config.yaml
n_experts: 128
experts_per_token: 3
normalize_top_k: true
router_logit_norm: 1.0
groups_per_token: 1
norm: "rmsnorm"
tie_embeddings: false
lr: 0.00761
beta1: 0.95
Below are experts of layer 6 (counted from 0) of a mixture-of-experts language model. Rows are named router (the router's row for the expert), gate (a neuron's input weights, with its number), up (a neuron's input weights, with its number) and show model dimensions 0-127. Each number is 500 + 25 x the weight over its row's rms, rounded and kept within 0 to 999. Numbers have three digits each.
Before each expert's rows: a language model's description of what the expert responds to. This comes from a sample of Wikipedia text that the model never trained on.

# expert 20
Description: Vowels in foreign names. The letters o and u inside transliterated or foreign names (Chikuhō, Dupuis, Gyu-young, Phoenix), plus Japanese kanji bytes and openers such as bec, prov, 202.
router:442494484481493490499455503463452537541512489490535555494500480516490505504484547510486513463515504487571512471563490512514500523474518489509473489544545494507501499518503484503496486473500519507502468524485492560538529506517492496482492464490490500487463528516461529529503491531470465490498483503500527485535470496503493534539492512489474532493491520474535537485507460531545509476537
gate2:494501535502528461518480523475456489531484529531510545485494491516472517487512472508525482480478517520539499516523482510491490474503507520524469465447498529479458528501518452490481526487489467523503507468499516464483493537495482478516488523548534487441510513470473478490489526485460495524544463508533484501505496543512456488518496506523530508472545547535474497476548483472471514518467
up2:472520482475549489512533514531481491479520523547540508506559501501480498496494520488510505495503519507526515506476501509487491529545513503496495474442482482466489537460480469495514457507559476522518498495510504492451524514470510485487522476501525429473496503515475489509489486493487477455525457493486467496515473472488498494523455531557542492436508485482462524482511496513520480513470
gate3:498535475495479454511523493521457471507558528541511525504541488497526512487502545543519455510494546488506524529502522509533473485474519493553461516528521514478474488498474497525502534523514476560520496441525500517481526517475519505492480456495467499488517487526502489508497526509513477492512538497507503492451543547505504479489490533498517552484528485531484466507479482507489532535481
up3:512501471469510527485543505508534494545489477528479466464480520483502492496503534507521545452472493494516464505492444506504493493510527491498498509439493506523498508488523535483508485482508492472542491526522466487519483494505468553511501494464479487467497513479516521467485496498458482481542450483515507535450475485540495470453516507527496499497466525542484555546482487491502452534520
gate4:572476509500488498424478495500515485511503500546479503469484494489528493484505520544487442506487523551504475532522502548522539476510470474504485494541508473493517503503457491506495518491457587481512522531501491476509523485459502498499452455501502517465509532532460500531515455483511481518512514476525509521532508472501505495486488514487491481511503482536504484461487502513483491525496
up4:463489475477489517461516497485539513516487507496499500531512489511470490482495498494514502503512531468502503531530486447493480512489526502521473503513441514490527529496515533455554453469461432518457515461505504498460487521522496458474530525531481496510501513477522535522507496539515530485464526470500495485478508497538435541499498466504493469506489529460512527467550526499503502497516
gate5:472477487513542452548541488444492518494477513483451505558496526501464499502480498516440491497500526466525508501513542488510491486531488477505512478467525503487510504541517511478520529508529474465502501509517521506521478493489503530486514471484477508567457555480485467514518502495499494472492487480505508526522509468460530506491513489484511505464553498482497488439480505447536467495492
up5:546521483499505479531502532542473500502445492492483453507518523515456481528528539523503513493511497491525475468477478503503459540491499516491537517474566515503497478510489518477518550488514488473516483522468526489543475500486496512486518491500428491508506517469525488525513497503521503480532498509526522525467492488423482477463516484467451508478506510500505496476539483479547468513528
gate6:515452470512525466551473468442532511472488514444492481505497502456489516514501501483474445479488528501535497480513520518523494486537496558538491505547497524486540475525528485494504491494505504485503486498530501516490488534494496499524489512521501526494435443541472487519482520518511516482503468509513468530491549498501518519473503476476478512524490473477577492467486520513523489483498
up6:494494489491482480546475511524487509539526518436529516497492472479531516495498508500561473525517520504480506534503506478492465494494490534503519495519540538523490486543502494537512472498513495519511512447465496498536533504511488473527452511500532503480469440513494561458481495485508488487476440499517481515526543496534467542488524442495520514518506516470513499533520510496509510542488
gate7:540497518504469542494490503471504460466525524528488497516536511517484524520500506507534487508475465466557523554498517531427477464500476507494507503474508476477497472519487496517502510458519484495478529512487470521475543480491493510503515489517506542484513509520438485515507505496470476491485463516498483512531479448514497471530460516492506532461495501428480490518484475529473529536464
up7:480513544532504485463467523522479515496473487452505473498466497506474470531474460509531521489526488478513464518523495497449474512517468574486533498524480493493483506477505490471510478536484525491487477478517497513543500491518496500471512485558541486525509498450510513487521510429512486523489493485463507497527443496476533474544473504482505498487512510477509496507539518495479562518483
gate8:512538507495541506516491479473525475533479511501479526501504505517475469469486508488536461524542506490503510508494488478475514520531491543517516485488499511507521534501475450544496553492530509523459536485508488467481532486497488486485530460496516531466520506486519520559513521512488518516494429446469520494549513457508539500531470501492536512508485522486501472528484538544538509504463
up8:461483465476550478522490482481485468521498467461517483530499512536494488527503487533510476558467482507510508473522431473449470502472510508474546499475501509462506535498515523499490473479473560493492493500455477478504509503550510494507523492468491497532516486470472524520476481522487508483507485498521486526490434506523490485519501468514544485496500483517525456507458493496542498543484
gate9:480480499533483509491520478452523496499485591499480483513469473486492501505449504510511531472537532541533546496478505478531530508510505496523487490528488508520495461501489467531518491499497493448478543511463516480493480497500543497514504499549495483506560529569512454467542519509504524461480517481486507483481487503532494499521486506524504510505514530455510493493497514550479529502488
up9:491482551491491519511493504519526505512514472514535509469510480517518485459514506488452453528495500502480492551523523472462517495497523509524508467501454517516485544498512508458483495535448520511530512476521475503473528503479449500513481506483530507503483461522462546533488507483482471487534561492491543518573508514490501450498519503520461494503508452536498496462486512491475493489484

# expert 30
Description: Relative pronouns, name pieces. The relative words who, which and that, plus pieces inside proper names like Mariposa, Belize, Valentini, Morrison.
router:483531466514492529522460507498554488499553459509514492470506506492521498482479466525533481515532486489513496487504452460512523503494481498490450531540500483526495451528544514542514499529531486480536504497477505495507491465454479514471481470461532563501525486482507548495530492518501492542510536504495510484492512519515529515492522495510489529562510482485519463508490475563515500491478
gate1:520472520503445510546495513497469479502492516504516435513516472457490525492477503512522479505486492523509501503513542470473502501490475507504515504527465544498501477485482483550493481554481508491514524492485506498528521468477534510541511492475554473504459490519497499485519501533489522477557508502483464491515460480513548482490516479496487498558493456540504469480548493536472523532549
up1:477458527462553484456514497518491528511517471519521536508500522528504517511462538513462508475510526500483467524448434526515509504486515528514510508483533496480455479479496555501484507490518543527503503482510526505473539524478487494453516520567509497476567476503502465512508533484491502497454499486533497506492517534476456493526500483480484507510497464485492482493482525474536507478501
gate2:561524508479482545512538513496471480496496462520503477566483487479527514502499512482514427474550470479535475489508488499502529506511554455508494545472483508538511523520499490489507513532519511533479497469523499530490476475522495483481521480496510490503478505504532467525534521533480477529499506471504504531514481476541494545493465479478515531537499519544497520475479495502455512454482
up2:474433450469490490481480472501478518527509484481479491430463514498522524470469504491489495516523490522495489518508517435471503486488488509510516469514495495458540534503487499513469517466485500475485485503469499457489514476474503495503461484486492484505468514471487492512462512458488532470518492497459486468525479488457435470529521528487527496496505486476495450523537500525475508556517
gate3:511513533475467506478525518512480494507534500557526495511477526511502529537517545504496516462527492500494505480489503570481527482519478504468486466496533517500477502493499476511481496469473476528478466534472512491446502524484496506480497477496514490544481500548466477515535490490477542506466507507562513472489469516502510519519494500480509496498569477520480527514511451517513554544452
up3:511516454489505500498518516500470497536516528529422512525512481487449493502513501514507442530475504497512477505531526483492461490505470556536510505500472457477509478507493537469511533511475468519495494465509499510514456519501517486482494499487484450440476485478539491486474523475519516528529459512425507517518526498502527525501521512506490464476471512502502475488463479467499454491490
gate4:500558443517503521475539490520485513479522516536477536523516468513507497490508478501549483477492487512526498471549464520473496496450495524470476512505511554503517496471484514497492508487453518492505453477505513498523512460506487483536480471470525490481476516505497471515451510549450474517537472491509486481479492514543504537457473540483496519526522521520501518515509495520547496517449
up4:476533526505449498497513474503514471525494510499483487520514499541478497489573524528459527457512535480530503501559492523460486505450511484519456486570476516488480453474510457485528468478499476529502466487546496471510491490476503509506496534505504518527525461538499504493470503518485514535522505511503472468519490474521483460471519529515522554508511531520505508471489481513508498506492
gate5:537456487487509474537499505477531512534472476458535503459523465486479553526490484518529470480485528519506528528498507505464520475477484546486517508515550513516454494520497486526491474524523499448494514501482488413507525484501469530481490483523494527490508528513540471492484545511505534482517507512513486447526523490504504515515483532481475496460484477538495480523526480460483496494519
up5:519482508518480479481490486548490470471539535527522483472483503512514504501479518521469540530491478505503445493472503453512502524493530502443499483512450506519545528481485534537532566499482506488484519536495481469513516482504546478525470492485459493473472505492450496524509465513499511489462474474485478512516453466480532522501475447534480494503502498501455501481513475496512536491526
gate6:508563547517474524505487520492524486530485494501495502539464489499501510505473516517494494487497503533482492496452506501477476488473508485515482528551538527567507504514511525554517468464502489488507506488513486482539518548454511533534503510501511524485555500499507475538486492485463489534460542469469525480490485479521464492426490450497519509515554491491512515492489520501511504485475
up6:504470477503515530508534531558470493494481535516522499520509492525539497512459526480477519490493534500506556531546513547522521506517511522454504472507430475522503522526514490526489516473483530512505495552471493514499523484513481493501463496490501466520507498546495486545485508515507482483479463528532470506476476492442485506532523490535495506497459513577497509492512503521502494512544
gate7:486491462521526485531504505544476510516560528505487453486481472508495539474530514481522512520513476516562479478455478506529483516510473477442497538536522507509521530514525518515524532482526491521486486481490513539515519491449506510478459483461504497509503494491492539509493498493526459521494488472520503532495470489546495443471493493476524521480541505489499496503451461507539447492500
up7:487501492482531548527482469502474464469514476522514504484513480520497468498521473468527505530484543494499480479494511492515526476463488539486518469461503501521495484455502493506482516504455484500458508521518468496467458488474492494524524513549508484497518494515476524512505502527542542536500523486457434519504461466464540483519514495521485480462537502484503515528534467485442548533487
gate8:500475482530491529469489536486477469471507553560483519546475489478489471503495502472531489453516532506545503460467477481528476509498505490491480489492498532559492451460467484522524504501517499528529480515470484513511504507458505507538542485492513517508516477500510480497491476513488525547516509520513496509469516490559480478534448454496482532527541482483475516473469501506512503498458
up8:469513498450518472475504516486476501484491499478532513528487500516521481512415469501471464480530508517544481472485471519483541519503498494490481494492462504492504511476494527457549549493469492468531437529519462491499508505501528511516487494489496500479442517502516520509452459488493489494438515480485498494526531521473484470520532491442497509472468533479500476494462489498520496481501

# expert 8
Description: Line breaks, non-ASCII bytes. Blank-line newlines before section headings or new paragraphs, table rule rows, and the first byte of accented letters such as ā, ț, Ł.
router:533485492453513540493496493451468505512518481482483500489508453511463480516512470535468547486513515498547481489459506546517476541530493476501509499535483521540471475488507476461484515496512550552455516520484512532484507441473487503498476501538474500491502499493509506491517484463518509498517502527468492542483529465500458471470510517459533481533482497518534491484485512480508457519539
gate0:527515485507478472495509524488486497495455509490515523514489481529504508473477481465493456507480434520515471515467528538466496504531510517518525526469542527489529504491479534507476461534527520517524492503456524507471455511528556533506480507488454450525491520525507496505489531507473477486495436467482482555493505518530494488468536508482496449462505505499483534478493500501524514522467
up0:491505490482510476456512466513496474482519490526492501512470514526495503504522514522492532559500518479503555512511524484490501497436516516521501490503446500535495518483520484508502503474465483469479528503517478492495517493456440463441517480498548527503509494498504459488502536512502526520512555519499512432510513495453517495527499490487528532496536528483515441526523477535523456500499
gate1:491506480508539461514456467452536495494485508508518505538479486495512494499476499475469511449496506515499470475512496505516490497498475506490499548454539541525544494505501486500507537477508458532480528500500524538537498518548480497492488515538503508564505507467468521469480525507489490530458489493540494512485433459515512487508496524502505471442495519457485500458521476487523506477460
up1:531530480489483449502500489445529497491457494483502513531479509546497511489525502528528557512491485515487518472530525488515491507471513483514493478552495503522496527470518518497510483504469492529491521535503512551494521561501445531480466512488492474507524494468461506487532515488527477482502551499501502481500494512539534505476493495449514511479494482430521488492531488477572510498471
gate2:486531520520502527518505540516445458466520466499504536517533472490514472505538545531469496512485482512541498513537478539515484520499499456445498546502516494480545477497527479468514519472531538502519511504488510501482521491531513485507492464500535525479525520491484514514451531461528533473491503496516472511518445528539505474509493500468507544493481518461492496508449481495538500496532
up2:501480528526492514501496511472553509500510483514531525473520474485486490512483502493507485454485479447503525478502514474484513453432487521496459471479490490496508557481526482458541444493472509518509505485516528493478501460534455489533535479550533507485477529530481519522506485505549499492484471521575473474496526514486528462508486521536514533506519501534511487502507514500522496487492
gate3:508495464461482524492514546474486490486519518458477493528492465493515489500488524473483501463487564545506515495493498467545491502507517527487497501507487516492495544448526525496459476517495526466453522493538474493509513493494465520480542543522482488559450507518508468485433508507465459505490554461493499468475485481504524525535495521487491494525500464503489516502501478475489486514464
up3:492498492519516477515470463516519519531497470530533469493570496491459504483506482515520479497496468481504500521501470511482471537495492450483512539511499527443510457557474451525510493470511487495526500501469541520508492491520502490511460485513499541476541512460515488539534475517523529540492446497517459495486513534484468487458469509517507500500527528485504462494506509538507491456518
gate4:490515517483459488488508494484467494505486494488507470444498476547498502468494462518487527494460485536477489488468513502460502443495503494497482450484526563455512487512577514481513539501533499458475476522527517521517476528490484545516494518519484487501492492515495440519501469528473515454476509501486497460442518494505516468531501469534528487479506516495484501491498485526492512473532
up4:505542494439483497494489493481461450487501470491516496466461502529496478468508526512497490485515442520464476521488491547484516463501501464485499480508536518509519508489543487535528491484531485532459514512521503501480515484504505579490525488503464528480508521544512465517533438525489522474510521523487499494459518511518506475531508484496544523501526532483458501483519512547492476490531
gate5:454541485499490532501501501474527475547518495539497469492506481574506554461431521497511507537508526524538533488499481437537496480494515478494506508523475494492525487493510497539501480546491525514521521516491483527531509513471517495514510537493489556539477511524486470485513504503467549488521523502507492502452469487461511489486539507498491476480478475516489495490455509526513513528477
up5:526508513506474486503507531509484508494455470479501531514507503452515466520524512512490481471510523470437463505480511568469513506460494510505476488482489454524459538513455524490484497475496442499477499528534542511510517504534478523467508486507479448529476509496486556510459484478523470518512513481484484467539528491514509528497499499459476487489496533511513543541547504489500515484519
gate6:517463460505504476521470518493491516520539431507452511510485499502486527526506498515553517470466534528531514483514503468481529515503525478483544511500468542503499522477507484467481480537512490467487560506468512485537473503460487476508495479469503548492465485502510492504498468465499483485474458518524487489517487494494482495508528497481510524484499501498495522485591495516436534489505
up6:498487497476467493471516465507519507493506530439498498470525543512476496484525474493494467489500493512535513503494498511509468479476478485534439477483528469461502525509460549488537477531452495479504495511451502548500469498457506499487505480472469484496515506477493512515519513513547520529543498540529452496524521510504507514503476465466559468462510521487502538485470487448501522497492
gate7:515486486556519521468494517488507510534479497493520543499517504542475484472500486502503458485462533500550472511499486478502491507511498490545480548499524490440522480531481462521460540541511476483480514437505528506506496475505507504552550473498466545496523524475484480469487503495560497524514506525503482498464557507497482475496518516500507540472500512517500494534478503487519496540470
up7:496520464550444511472490538501492503516511534522525529484509498539502482523478480495466474488502499492535502514462498488533515500501494481535498548493488523508534481498498462516485496510478508509492535462502542506467508489530533491484537488514472492522503517443507537449530539512505474548547502528505504488468527496492524475502509524455529536494510523495525496548508518490548480568470